Below are experts of layer 8 (counted from 0) of a mixture-of-experts language model. Rows are named router (the router's row for the expert), gate (a neuron's input weights, with its number), up (a neuron's input weights, with its number), down (a neuron's output weights, with its number) and show model dimensions 0-191. Each number is 500 + 40 x the weight over its row's rms, rounded and kept within 0 to 999. Numbers have three digits each.
After each expert's rows: a language model's description of what the expert responds to; "comes before" lists some tokens at least twice as common just after its tokens as in all text. This comes from a sample of Wikipedia text that the model never trained on. Tokens count by the router's weight.

# expert 5
router:440418599431459511448598467469539480563485495472541490538506499488442488468485458483493535511479535421527447503528455493464453533487479412498459498463514445499458576487480488507465462435393473474405471564397527457509477483452519478484558497498561545506480460423472590454519430561488557453573551498463491477530501533472489484546484392490533528494490562502516527515483470509451494535515546530471558490501541506472501503511497560486477451488519398554517492494506458483506554442519550570522508530532500514524521493536479532477542486437482449530480504506537500529524452552493511486
gate0:446487404507501553409517520383493450494494477488459517557499487529482511511500553588496492540413525482469546519467490509524470403492513512546421545480514470484481431512479461479501532516612482528443529524546496503529539471481509467538498545501472460500528536514487457443476473498525456492452431540538436505506531487487495430568546496452492543476574473519428472583496527494510523506489434516472480487447441580552444475518497513491570555479520434568527455511456503515519528555509425480486511649504513506471501491494519498501548506476484494465480522458538432514474547506488501580
up0:429504476531508560472483559444515423521562426554412479481521538493451483504561559548465537533446504478485551467504508517540502433515504572532503526509541500492471474526457456497544478491532528538502483487478464558557569486456579468493455526555451420429513557439500546479425479520501453426488444509545435531500447538501505515467520524524483495441566500531484467488468533486511514430481516602516570500478456566546421431523483495497611540504529444503508425525486492491475481544519433493442506576531488444475527466494548569502510538499495499474504519464545440517445505478503491538
down0:448486490538409566423500532440451513470510487414509483475572527558519480504558487474510464474517524498505468555452498554501553511542456473465535498500488502494556542509546463468542463501481486549554496574456484519473470461507483521413475462460499613517490548547433494526491436524472481506446509502477471514551482484497507447485396491451566443476470521457469465464526548502446488463540520511468500564440517584566489557459475516517502496468453476471501447463546425511404539441491430510510533487536420518467494498479478537483559516504425508522450429568574492482483494459466454556
gate1:594505454415494553446480506489527537479485495478494563518466516431493536574490395462465558518532559563471511445567551534514441501445501512431486512451535442514450480528513498510505551480489477537500529521506463441526477536518554551516472499465461508503458537529476578468535480526528436500513556465465473469524467447476463443489465471507563492490451404472501517488501547463510565505518544490529455486490534416486558517512484568564447456462437535562546492540456469440482515422488512448432507537443568472470471417504431506548522486472514441507509516460450507483577545477502452536
up1:500518491513518516515530507481493476530501531476503486496478519465500479350490525515535470564508530529493551526493499432516524475469582495494461550498387510457485457471517478482509500543500460532508490551517445546457517541453443539496483440617595462482508557448462442539529465513514527505474536424535506440520515519499470549465493497525501511497522491467489497437436463480467469470526573455516425505560497527487494535480458526553540494508490409478458511454461508478587461570545448523488503495479444542456555530535531530510431548476480417507489499459520525509493412439585515616
down1:523532485501397572478467569445529407447535501491501520528479455486566482434533532577478488480486456518405498512494480541463454475448582473514552508525454571456533530550527498443531442613472501491542505549509479539516461540509452526492499530589524455440543466512510549462500515483472507538500488426506548478498510469519497564521432509507561452489557459573526559504549502521494518510424545459510497482512496509572495555510476534500457464556571403508519512495510537506469481483492431526496507440482551454514579448503539566581529474481496495420473523475529491486529479476477446498
gate2:539474473497485515485472493538464514524472458524457514525526516515468472491564545544506557534499508470489522532540453487484508524498527497486435584465479441449467520539496503508494536448473419528505539538545499557474510537475501468497502411543513465573545558476434494465442463482526491477424493512505504514468512447484481508483507513423449529410515549538571542493542470433524504483408489447465535553489465461500455468517556525465486489527568421509492529461489450470485527418475477497530456536464448469494415493398417520465478426429368535540552493446523494526541464569473550536
up2:512448468503440454499548452485415489532488503496504431494431564517496543511522474527485580528499486519469565491499475545518520487449472489538490509416545470448525496473467503540561573501477497591486538536572530579465507584501520476445518432531467466469586522475450421478455548444474477493458476459526577508457481438533468507464473528496550471459596536480570507534509533508538568552495474476479510502454505550521462498495511547482462493541556434537536399475558474435479480490491536428543521504513495534548450491499436499450506423517469491563505482452490538426473535548522495481
down2:495510608523477533526535527537536454476492507454483487558455459489538460480503501463504530449541517512502441505476551515480468518477533509534440435534430453505576507543517560506436471462475396463473450524542479498469488491606564499554501471465503463550549496512507558475417460436475497456436585584457473530482443558509452550449553462521479443522432534489569500531445471487449552486508494491514503436448557504492439517444456523438432531450569499467467517532465497510493561455490509506476548495490492456424510464443575530498523419479482530530527498495506503503494531511536454445
Description: Institution and time nouns
comes before: "of ", "in ", "and ", "to ", "for ", "by "

# expert 8
router:469509544512464541562455483515502499581535559481474468538463558501474497567542504471464535505451520444531524499544485506527557460583493550500539463482489496529495568513487543533547550446450479485555462523491499477435522539530532556509461483528425504459479481475556562543452448585473468480550520582465527493589497480556488514511458432469596446484565498539556487501488461426446525493465448455490489515467461532515476563523468489482547472440519407437527462519530510517420501561457549460536482460496472428508543466545520503455431587526481504525505495445489531475495424548511497446
gate0:434563525378522510507568552488494546538505477447474506569490517439501502471458460493460519525494473484466443472484433443522449477533511511498530455530485480489484473449506438571457489444551502517484472445541486436390549428551491493423519515535507587453452477482492527525496497464463565470511444561511437473566459576513479473518466462507519534454499555561476556497506485471473522458493533513547514497535532560450478460489559399453542514550520459494507475525448498503532482528468523416544498430521495555472557475456487542515489522450462491456474491422490491473428508441460562511
up0:523435466489491498449484415480505523486511415474481513501484534513483528511481512512508516524389377496530490528516532534463512528508543535622512534546515533473496440523516500502500513593488479456462559525456457495517499495522488466452521487500534481536560470521485534477524518569593470511462487412513488452428512543413562464525473471483525387479558496456480565480442451543554534520498488570555399477462555471534516529523513469532569568482541517523521529542478526547522478422569464548458485523453526548507512509519488517438509496494514503535522445507409504507489500496446489479
down0:500502467493491473512552517495504503534450482430606544553486576494464466464569486434435570580565497461481527458466448513499520521505460497496535485557501524545484483512499506471422455421419483562497479516553469407440471431538438545532423515546449522447480463462532545499458476511475501513507493450453500515560491509488520488444456467520502481501521536473480553527566536481466508502434556549535458536487600456488504482437450434471522538561501500507483478512487492570397466508488482424504507437471481469481497471541461507501463512510532527474548493431506473444557436538500423475
gate1:491463549548573453458462575521472512484487499461476479526574471582458549488579517450509525403463407463495550459517482499562472498456503473477560516541488527534485479504482422484498483506522559488423507479480532483634493537498434426528472553496452495479445571489477505549525516533535468460452496472500492519572523453598511484582481466518510529530532495453552506467517418444454474475486505476433497521528529473515495512543429427535453525508451572539488507515416509524519520501547545478505498438440509522536504549478507512445478505501497512486539510445425500522515493582439513499
up1:513464457527442550566582471539581526523497471523501457551460428434536545498509507495471449542507552551548459555505595559496554510555538467496492491524498436470568511503514448528545451474394476542523463508507434539464453456500553526477511518462509473511506486556477441404537449485454466576515468472495475527430548539465536540440554511478484471506455496512514484537535561519508500475491540494537493500503428515529499543496521563477444509516512424501519507503583471491534530462589524554482462581519447500561466441517536458529539460474544500523548492524562460492564513438511537545
down1:544487495519451538548575464520482528544537382461512519497473496489529480454469487487528536522500505442557442496563494494438464536566494528519531497523484537448484517585513546481577516539463461506559539516542496501496460448568443477441553473383525524529551459623538491522450567488454488520496513480481538493480533521462471576422532571513457452512544481494553501589546517490500446493534494452509498479515487559549510469533505488554520486511459476528501588464503476418418503460483487571456533588483465444488523492501498444506527533459483482502497422501492487506509500522505486592
gate2:459527555468471537506461395488537566527455549456504532506482503446508515561489535492535436566543510540470464515573549504547579590610482482513520404492436496523489492505521470494519447435477500519527504436508542490564475465488495510437504564516454477411500443556448504526508470526510471500479445494472545484485455446534458452481531489479476531644538471439505520504524509504454454534521498533526461456540522427525493570499494456424473498478500435463407516470485484484486434538522476434538452484482445439502474492479486479530505505480472454552490518464508495468440459569502503516
up2:438525520424551428396470509502475481448483491525449509480486459550458504432513484535438530482511438435480556510473489476510509474401525497431496545462522541480527501485475578533464420526459568438524498498507482471539526563495515433533555431520509545481550526489496494459452526577468494548492560546456499490538488561500515508529550508544526472491479467564468518452536587538570479435522468486524529527501515513457517412586512521545497571546498483545562487519525490519553477510492450540602470474570472492580543525526514482526562555494504521501461524457469504528537533456533453457
down2:506544365554479558479510440517559469490569445518463460527514451537525511551499493533525437467486511513530599526491503450464499488576568510496522482469491490484536454467534561497532549541494559509429515515423537560477518490501491477474520512490503488510478548461442472445489484461544540446488471523506438502487478492506556442572490492599455535536429486396493548378546477491484543496532551564454503526430485446461477542508505504531527509572502524564505449422479536526542490450510483516514531487496501420484462477490435458454540474484454490566484538493509458507520494542465566505
Description: Given names, name endings
comes before: "(", "| ", "and ", "was ", "de ", "="

# expert 4
router:535469444554448533464525501490539491466556512510495469567489469500510515450482562476474499487448483520518532521465556503489505569507472559550492433459544595535429465479507460513489468573505544510467461576505521539479526526518478395498447537433433532486466503531488445460523475459570526490524456432532510537508468472495544522540550523519475488551455484456534534494467541493440539436533538483545470502484489519521522450508531487493425492607581545518504497577461583401551474538554488538510468565514540560444439477472523428550461470531513542519452506454452453533493534454463460537
gate11:464525571579516554534545524499558460529514484490512478468475460509513573499431449488573497514582548468492508504548515602596440476533537459511512448428519467522530475597475457494545440475488501516482520547413525535556491554493490505523501516440512501436433487495504452501496419581433511501528513465554440535486454566512475500529451585553458435571535486481465490472498439421488586480526500506530517480523587492512519501447511487467470503540490437490504562534426549561498527492548474514547498490558511535528488449519512543493500474515502496551544479497479539538554482553488485469
up11:485548542589516473548548496460536470544533485516572433445507481576581510534461430501509555486588475559473449469539550537457566505505444516481548506514552467510443547572518489503531471427481506528493431424472484478518484536497454536536464562447476453472472510456499560554498444464490484492462461481497467518485463548542462489491422516534409472486506450465517482498454423471522550517612568543515506513517510517416493538511556552526502471575440486487472543523511500504439542522556469514495485561511531465489517501545495570508561553490573522533499478475462511529517481504440450539
down11:536514516497512542488500481504517474478517476555468503558532537445530520525499530516487489553494494534557540540487490549522479572436574465558460490453478483460521478452475554496528474515520448434478528540492503474490449524455569458454512449502552472454514460537501510371496542481527514573486560548487540420518484525590498511478533518444512532511436486468494518502477504463496456510469476502515371517490490475535492586461524468517568488502572452491502457615535550522522410484463450438502421580549496501549518440479492502539497468432511447467577522499458568550459517496460456534
gate12:491593528493553467493463449451578500543518491486488525472453519562468500448584469481465416556507484577523554491517551452441489475433457565535567493491497487509503523508552536497501508478517452488562521580477517473567460512517520465553556485503667477518492466501477502408513479596486538531597471461534482488506513459483468491494511515534496428491474538437516523575476488488561476584476505511510488557527518554477500421512533520498507559506550523465488513490494524520460531498532528504455545528461490584514446506478542520475583501492539522503482518425567510448486462527498509460
up12:484470485502512542479559550510478499475512495483494549478525473429536537516472541556565597439532447470461503471498487522573471550543532392454471581486499499512535475473452475552499472493540513448473504448522527503461506483507478543432485479506351498507517537525457477610495505455500468488429537556479552447488512488488502559443491445492513600473540479557487446411491498497472564498571477472465573456475503422498504531538489491526532443474444459527522437504495512457524512582499499518517491528527488398451548463510478502500476484513544532505498493553440472513500484443478466576
down12:549451519519520518431471560466503460522532556516485484473481527571522504518492448578450453474456498426547473511471500525443434427562480498555548553468515563505481445492537513519520550463514542505478527499464509481537550530568534575459399444460466514546503519429460565548453399484469472464560524567557496501458486494400501498485516509492445528533484541451514476474525482473530520512523467457527509517436554532521418472528485456521483475563449490589464550542491537536483487529525520486432480568464520476510511524556448506579423462474485445441473525527530529509446516515503460457
gate13:486464554410556485499486472503546439511550509488471457485507481511489442514518502500486463492481552488526492545508413431518559464404529514453526450500463444475541532447487482524537505528559459500564441571480464543559535463525475514513487522461494430523413480451483507559498498461488498450565550504540542515455518552528474503453514504472434520520438473457466423469481494481490484527504539526469425438502538455491450533543550491539414464567488532492538517510394483547480444410507394536511443502507513494534491437463486479484487552516542513471496534493592484405458538502529541468
up13:504488489490583465555526517435485511446546494509483516454483530512555531529548507402511480469528515450541513518543478470487492507527438460560477488524488528537561545491476409434509490532468464541542492514521475407534477604481522520407534499443500484549469500454498406508512491547524603486510541482426497568511473574487502515463562453459536561523503507453487493573469476463514548542519512562475531474479482414489497551456547509512540497459426507516509538501444549532509453373493481454547494550540537474427485515520522525456524529499550471523441457480493577495518472519508566493
down13:482508498453502494482504519530466513481492508476478549540500471564447473529482503547556466493572484489502519517461504556450543551479426432524452476483456442510415538524499447481532532507467508498572518511522458497527493438453521479488550558557496479568513489601497488486530396540454532539516500507446604511502563475489496486473566540522485533494488489424494454479532530565449461493523451483480516469469541422529476525513503533495545461490498493580473557430552531474501477421453472415582557457564492533490460495463519504503516596476483462488477560525392538546560533505536509431
Description: Closing punctuation
comes before: "\n", "\n\n", ": ", "s ", ", ", ")"

# expert 1
router:524504501482538456552529508548517535426533493472481512460552511456585560568533477550563516502580456523468522468514500470477443514493521475466466519494507524460573438420481513555644437474436487473507482560511481472522437500528550485555514476492547505537475502543499472488429509547554500478484476420536513511430497532464521455471468547547466527499489473499469574478556529518496468475455497487522522529516531547458462460477530430510447536520491534521412461507491548576561481560582480477484506535491494454478557476476533468467512474562484494533512432565468561494574508538400506559
gate0:487539491527515488479508407507573451482544471496480465485549535466491570554516507510503487551513486515583584444515460439491501520494482499431500494433566532490577439508482509552542415432460511390532448515482459521520458491470529478485468511484496539483532500475560448506534536509480533523446446470515493473547491444560514484551593524522530443531449517477494513503532531499535480544434551495519509444553524518495436489502486468448445513532579451534475480527460534422515465518539451532579518556458487553494504486419537459484513518508417501460464533569518463478456577465429507424
up0:467555485571439471434526525563466460482559433432498522459568475500487499481451511555522430462474502447521464472481500490497457485503521524467457416477490535552517546489484548494539521549449572467488468548465466457431497545448497479567476483533536547481501443549499488611492580538469514548537536499483471481482472475499520525561499487478432485580506438472540491537477492491440578533510536463562483543552503503474518501518469459506539511449460455410440505474492459450470376482567519507500451475506466450515471520442467489502563477539567501419518591520510465472496463467467511474
down0:456533501517490576507479538566501440540465454585431510481530511537550463545481531495504471545482472445435536550518494512468524467445443482510512541559573488537520547460516547519456538457482481498450569482539496528519495553535464557482497492479438494496450442503481503491560481559447552544453474528553504563647471474451524494443469498507431473481488468506480551458465561512459537538475520546409526529535521477524556511530521504549464564460424546520483495553469461567477519532481496469509491541540538502527470452463575511437544493449381460470473571516519506490556508506500494459
gate1:516455452464470437536455480480456537452487421534412459573496575501480467525505520449424562525481493443476497536474450538530505505468563505519477440455516497468566455514557472568499462502514547512487542498487461529477526461493502558497465492494525516465540471462474480437457459455459523519442487545464504470480547476487489520506505463509472473527507474361408530508473520502542605444487489466546519524542495497500472478530509454433459450421509490566427571412498563512477525466530406500542517496492427454545506485463495514510550510494494570480530399441461519484503530532456510507
up1:558465562473466443574495491542546521525563437536442454483510582458553466492517540553558510592474419515519500495524480576552501484508524482491577490512564488488565468574511531525516528467489529494494544439486506506476431529424524462515496495535514459505589505464499499479416527490450520552472497523474534410477505413487504464542473493569441468495439540491458498501504507510449526486527500494525439529525530491495505513474639535472472511487503478581527552472420477513519524465510455493463513445446486492495535500389515483476529513557505598542477442497483554446480505494478540480
down1:493574547576529467536565444541478509456514487479503522501577494466431457494520488470558526450528482588538508523486474496420508489474505546485512467487524513531513451505521487528539494459462512515485490488443460495544470434485454394553522503486523430533483474573473511504468562497451610470579533468501511475547457544503552454503449483538506556442486490543490439522498481458488532490459524540513453477581444573448485512561528539476427509470474457619477547525477429501519544474489546488456514473543588528470504505493505385511504476485466474536486503594528519552477492474546534475
gate2:521575466460504522487481488428556502467452452468483458529518415510586456451516560504501511485396465479499503527515539545470515553474438524501485506468511504454396484489473562492468484507416493486505428531518510474488404476573607518463578447519543601551499469452571484476405537508428522465517489469549526482485467462515524499550438516462468530504549521479566478522463514522527516501518453555456456518492522557476473555552477511529554485470433455453522467473525478492430496503511433495473468446454533551513576509529480486530420513515483519461442497448538505466492499527497498481
up2:527471576503518487497478533572493508500539517481488463490533468522486549511513504487428497464497529482554446475550466471447492410528441489513531468560498594501530510490553520541394561452524469494439486525542513553525446496433490485484454502508602438465533517498481508487456520533469450449491599537507477460481559563537512551490521463565474544496473480447528508422531488493496460449477534575501462470519483581547465522542468441496481487505485581540441561514517456501560475487459500506513487467564469487486491587459496567459437470458434566481518457536508540563502497539556571558
down2:411545501525480442470556491521532483545427489455546441496502536504476554501541557472565527487517518493441441451448506458483474478552461435484525485491469492444490505548544472518514422527504490485513481535510564509516475591474551515490553503532535548424545502505509523552464510586493498553501512393475478479513518541481528478479438592497561545548534490505498497484551609502494522510498473426474521445464432496520511503489498514479493555510411488539558509492496558415508484583568492536498581469516496622428522508477496502527480511488549561483540496512505568532486460435511473539
Description: Section breaks, headers
comes before: "| ", "- ", "= ", "The ", "==", "\""

# expert 0
router:554453495509552549466501495476519483557498482450515536445527513466534426556558459534563537486494488572510448449458505513528506419542531563465497562485526557453517420532464465486525512572525517502493518489474505460468486457504454439467439518526470527473578500504439532523517551450488501534485467515525413445454510450472500536467501545546451509523608537525466541498521520477512592487582545561438432534516518489540510419461553527457530562487455503516489511448489479542579470498519499487455495568538596537475438561457485441559507481523517539522584501443511494528467478457488517501
gate11:549559493473487461524427526474520500457502528514541526463545514445416506387480454531547510547513444511489471497465464505492548535476564467539520529437515498502449502567474560477488512453437474527486535533486536553492449471528530544496462529493554496500508407449551497488498434541470440576513536525394562453408491544441510565521463571489461485548479470525459495528444478568538518550563457540508475482548491525502458515431539528467402533466491494494513537483471535486477464534545478459504446490485525534455554546450517522551542546508479529507507548473508498454420490520510408428
up11:495491476457507483452504409410532474532449499570533537519542486494592488461519508455513529568426508534452413512553600512537458445461472540490461414559453477494481531453534555498521476414519459425432455493429506473465510462580490517538457450514518506491546555454450541515458508532490553467492428450499430512458501507587458478539515464484456476508459421536506506486455476571479453468459524483478554503482476494451488533590477429579495494529512488523519477500459468461546518452518508487518520497533535468506453513544436527500508559465500424541534537488496468530459519495513528514
down11:472503526461417522468513487453520488456536426512519521468553423547530507554492485458485460536522447509474547461532485445478465488528475559456429521459529578485518475542487495422532549525535503465459417433478533526518504539516524460544507556511511483420426468543565500512404488498468526464530545446499467524501479454438521508502569521482465447455518542546563508451593570477608481412477474534455529495505511448439492543504475563472571466512521497470501535541513468515504518532507529493522496534511426472494517430469437532492530431519429483465477513496589478510520492496513591525
gate12:566520504488559510528531487473485509591542545363491415428522427515473527511569429535515537515497510550590523454557494501513509539486481498494510476570486453518485509488475481580477516476493444577440438509501525486512576492487407525562533547443469522480477512501471512528536477481460557493492498516526493490506497491511485497495490422541531470488468538509633453486529497509533520494536459555442516501575487516517470538502478544478479562510419496461415523472524456536523477497492450433538495562440511479476532512444472461589502491467480472534476536438558538513476453468431492550
up12:422533472501470554439552519522495524480527494453490545542470545461443468461518502506530518422486525500455461567523491508519564482540521521536474431543529519487513504524536566504490560475520451500542486526461511541553491556441580488445472509460597541526504483540471483495512454542555513489486520518514471550455533484441478599405511492499434548491506394468502515444469458535417540522466542505532532526502442453471564547458435482500500471498492518534539528541477508501581546574511498490484512565507479514609497515555515472496508473428545512436579461401521504456486564467484518471
down12:518496476473510527504564534533532547474509367505492541442524549556504432459529540486473466427548546575471473518464454533505551616469511520454447539479506563472523454479513509453482493418487537620562463500482539431508540469561538488560522467508528506440498471465486529432469551517518476496433511485521565452428490481524564539505540504568536505504516518544457538471491456489486422506451556549516520522537597495582514522404532528489514508481515519455507519470560439489485474452468539501482489507509510524532529513489511499555512479495521514452413497546488490482486519532550433544
gate13:495497522451494484506440511478502571461512509416408550517467454465488515570573463490577565538532538496502535468444452425429441512498569514525529504505514458498506428496512500544510522461525538441482525513533485444469540541575577440466504496470440470579578497506483559510524487525544446482460528520481463594527547468471493478534476506485476548547508442487474525495497462516506477525488506488558456502584579462469495484511569486538492469496566442494494505521513465609527483510413465462524475534576541445505499451507533446486502403458495452534440499517504529507518423514505555496
up13:514587453472507430498536512460545572525508492569543522502529512518554567507554546540413489440498534516436511549547493545570575533548437540473552477536544512518519518469416470538491524505521493524500491559560519498539558492494504510528453497501505492515570499549520470538569488485500466452511481441518539570509484500469480512484473500497556502518496551477543495473503517506626471526466537487561475484463487572531519570498492546501434521554450468496539583490500537402543566543525466473481516586500533494479515524431446484535475491486476509497544471451549467489547597508466507386
down13:473510512527452452501538539530448503537490472557471516466604440500551502444512549458562494471496434445461461524496476526476506504558495450489506533486573500543511500544556517453523542537511465456553532552489428504451469503485485528517442536525458629482521520421495471528499480509482526427412467439499535476479503632445497534522484481457467471507482502490509482477417462473553555471509451493492509449504537501491509471511500527567504564534598510521511489427453493549537412512460542473520548536483561479452455512504451442483515458518557487569476565572512509513565536495526554506
Description: Capital letters, abbreviations
comes before: ".", ") ", "; ", ". ", "|", "% "

# expert 10
router:494548501509504486485537512396498518409510551495513535481435508521412511520531572463488505481536468458507485472508468483526515543491558475445464527568435584482450472524506563456403445528482499497455533483447488448569509480478475457469560500409514428487544517486474482494526478547505460486482514469442512536509506492520555528491484500543443545450416448510418464432499465515576481507482471516458530477546480453493516521516503582565508523531466489499493506489524446472470486465559480528567522441505506526570438582442595493597487463500477484455454518568496520465561566509509494464
gate0:550522518517505508435454525483469552549454490534528520491510475569501512427490573491480485516501483365430556473520475528590562412456425459498527542478521439490509546471511465504522463600494509476488454500499521474604540525436449492412495499429532479578447517417471493498477561456516451486485480542530542490496536466493513472471504520493492550527482480485423507499572463489537508520470460501471516519547505483533436498544466465432513574481466461473546508547459454514487504432495533517438490470495484532574535483474521466581477533501581434528517533417532467501496477522498516455
up0:549456518428531475420497502459453542511538484496551516485516490544487507464546580492383513510532426487468493434505472540512433453437461536497565523486504470546478546450523394464508431513531548487517478496452501459476550451463461427468561547478480525516477454466435496491427463483506500486477517506489479579558417510475516447455494495563520525475459533452464447487512539540515531486545402444537450520575504495593440521513479498481532494465460478427536524559452468553463497444455520501504471489527480539498461467444524484505433518433560500509475539507458497513504491601500501506
down0:445484551457587454480519496475521488445472478491576521548452528520488491491480508491518476539475483526535517527589573502471483466511534479578526499607528527506559522534523516429486524479498526455527485526415535543498456491481524538405449455473455468441517534549513488442440486505532487472544492532448450465553474492450428430459419392497507452435520553545463527472527537476409506502506470487550521496509515477429582493504475545543538506509485560414459474515436461468501566515529523481480471527536491532482470536506489567514489527471548532456469479553488484537484538492415527418
gate1:474547438529524571476518457487395446458438538525489524511544442456466456420546525510454522501585472465556491474487506478452528481445535458518559507543553464521562515533496553479529523463483480465428556474512512536442483496511457499463445577562507428491448510472458427481418479522525507473547465488514587486517485459496540505485578472418441522481489579501426505491483530552467507570571501501599487501509505513479522492492445585533501515536548501462495542559459472523522515569527497516486500519470468548513445452455458467508524545531577496516465557501559496445528515453512496465
up1:447513479503483494531439502562421486566453510520446473493461452440517521486490557452495505542496511469506545501470517524412533465470516574532579548527576471482507476564492484501478560490516468540478508465522411489491487426510504525466433542550486475494491515498494500536497415498472502497473472521499542466453515540527473541477576442451505573598492504423506472530479427569547486579551453503603501512513505503496526555467513518430436474537508561579465446522543466494509570513506456534515532513530484520446491461501538489525608551520516441524435512513545470418527493524537561473
down1:490483464512467472522584475494532509507560494451435459505484519492524484518533610536460531461491515564539443552474527402477538494595442469545520514487437534546517477533515496592522519507500575488552520524456474495522419559534586539564470479504473499511516532502456534521520557512504464474519565493478481501482405469477535461490425474481509593526560474523534501526486500466496514558459476555469500418533410524497440493499449492452462509510586493461537479484471492460483503518489513519481573485445548513448449422547428574500479476440501546515570498533490486483478463490499537426
gate2:489541499491434461533493446473503461588509454561498553491466474462475456442489485466433548556466469526500510497529565484519453572579597520599486477500440487455438532549433436479471472485435502543424513498445549462570581515516499535526421423461480506547504426552542510420499507488547490545501460461479518475556514504501488513528496497522524550490499507457550486462477481460436518483496469535477494402489493467483541539499555556425497467467496540544485472493501622517447521497482472549514459435481451519480511466539568551482525479524450553514490462558517480507465504504488506465
up2:474465584518582497461473526487533550529472582436568506494474547507429525587492492456485469429508534477515506496436445535538493476468388438483572507504484524510493442483509518512477504498519472459474504476483430530445475419459501488504496507463478535449510508506489507516473508539476510422492569527547433522509522518443473506463502500435559502540477529497436498474505523481509585514468520439513520540454520490520430506443435464550566521526522413499466450501520433499523523417576552536427527517452497436472531526501507475477481507444597501539482429459458508410430485499468488470
down2:501417476504487514514519462532552585499520518584577472457585516469469517460483495479505454533481513432531437529542501459491551534525425530471458555534549493537474471515542579501514557542515532591473509389508432592456478483454472513491501492475505540567494493546470464553458485530507542492510497531559518441522517495469480558481532456488512524478489527543569509554471463560475561411514451475530592478482428452536515550479505504533516500495540507528528458465475447588498486557572509504509483513440507502491546476550430495447533433467474504417525560447471477487476494525508490457
Description: Word-start fragments
comes before: ", ", ". ", "ing ", "ed ", "ed", "-"

# expert 9
router:483524495428483415470453454432524523451462542509507490509423492496481477519548532526562502530506533472468536576497543561442539499434497490483506444522445465514451509488450466464471484507442470467518570413536565548572445564478552541502523523533526493551559531556592538532538493577512500468450552554538544522478436477517454512505493489458563515412498417470521481554452497536544422547505478461483508510495440454534481508554561405498517552556527543536563482583505484481488530474499503532511485533482500526493534479567510478529565537493504486475510489437547486501439568522464488481
gate0:476575496551451528474419509490527469499561538496541462447525485523560509587499429480529474471509502524471528455554518488600547483540482552537514449485479515532463486544431466521469526473490507476548511499484586538501459457604538467447522504461518466468491575473536417507535480478525475436472505540511551489531521559501482500484525442441457544519433481492501507492535515510464487610510475518512583556476517486528519467597561474454473518517515494473506518472544542467526460408537536446493561521478478503466504605492521586483479526420490527432501470489527509465526562554445558501
up0:471511496468572519578497526527409443440460505458477533519498457440499405386494495498478490486490529466469515481471566517454475552570568519456444479558496514454444520477544449451550541552484493531518585488471504467453541519471494511497561524516571506515500506485432526473526546536456461520537454555511373522463511485524474540497442499525526491498541537545442551514509440480517453457516493402482566475500432491472548512507513506528521507521521543431525491500510451548523556526526516499534491507487501401461522431478441472517507422526486467540451457552470568470439494454465479520
down0:544544491489489477568476510454586466556519495370540474458490492513459500584548443493558515508526513518563510494478493508490481536525546529501459477529429436457467509489517462416478461559459512486464520470516483508490505557448503465488485465492506575592484423480458530495482537561476489507482511480510521521468486483477577504532453516522574483495456491454563497554533477395442459418416526437532463420437547521474539514428495508528461519510517538491537525490467478564432522472578473543468515476506473445468529499510550469536453417563480519546539505504474522423464497535498476454
gate1:522525473448511496556515446482513572527485417495488490476456462518515537464470505584554497453536543530531558457480523474502412500489478454511536571515453521477521520477469487494510483569465496567509541508504515548521465526437480447499542477452418545493510488506592542498502413459556575484498490542534469498533554447496475432510400489467412577527497466504474493504469472522450540474507551444449491459492564479507456493510531461471513491528539427531534479592544498532518589485544518537515480573590493527525505461545532540526560474419493491535552555425514495436448535501530521509
up1:528556453448451465522522423480527527527427409509452501454484470552508549494506521552527460431538486517500490457456535467462524478483527452480560531485521497433500520493448469461543520515469477520527567510461509546552454589387466501464540486491442564466481483516566558463507395486549564505483520497560475441501532452496517431484458529470444545519482464521513495553443462530485512584495540433486489474483553507481498475494507473544543512483525452480516470584513527560464604507545498527494516543566499496529518564470507522582521480489504468571487520454480468414476583467495495447
down1:436485481466544478549428463492463494417498487460529493524517480505534468536573513493513461543492482483503513466493476505526494522514445489528545464557498515495548455471533573482541463525473496502522497513504546552479521529534506499556493514465527526521491529504522512510534541502491457533485540482506568500493497516587494474455496512508521473494516486512455508565499497500497456442407505476517519523129519487495508505475524493491489505474492518509489540512473503502514505498513490500514464548522508468482533512510481492467538482471489474430536476479480504508487496472482486431
gate2:530496526601518518545556497485475510502457442542491518553506526531500493493572488464542451525510492573532418530484427494469462487542502561636589532523441468557436560540469462490452484537587506534501557499477511512400477536500466555509494470520531514471518575487522489481481424501491443442537476497457466497471491421526530496583546500509544468475541541504507473412543569480462560487524423519551516507465498502557540510503489460463487541492445505500588522476447524435494523508489493526539457506528496524510525453535432411508532505530523499488435556482466537485467473458487551528
up2:479441594517437538491534395491497455559538505438489536516471539540460482538516461493410480533522475494488589435510562491465449517460494519476436511553484527546502533477540497542521527547559457496517458573475571549455455530495491493513487474456544491495429540457497482492483550434547497546474528524478537499527458481611456583499520509519499558552529537588477534494499443494511441536535501489502472524504419493455531519481457507464556551519520512509492459517429484555478539519466510430474533510462503547453480528488456544428506468488529395465584523571451547485496487463481496446
down2:556460462520526516470526501442506465494556478485492495476552432554514513553513448511548413519532512532516509519484522478521524464601538508453480520504461536451527559540611509586516427530475526509463483623483512464451518460505472523499539526481506546489500543467500466484525471576523435502506492513522475565487466526481523480600551490537501473521496549505491555472529540474480508460411465534498540485408356500417536488476495559523505473494477468491551513495424514484481500502409462524531473468535472505458459532532444463509464436445451503441407540537538501535488538490489499519
Description: Verbs and prepositions
comes before: "the ", "a ", "his ", "he ", "that ", "it "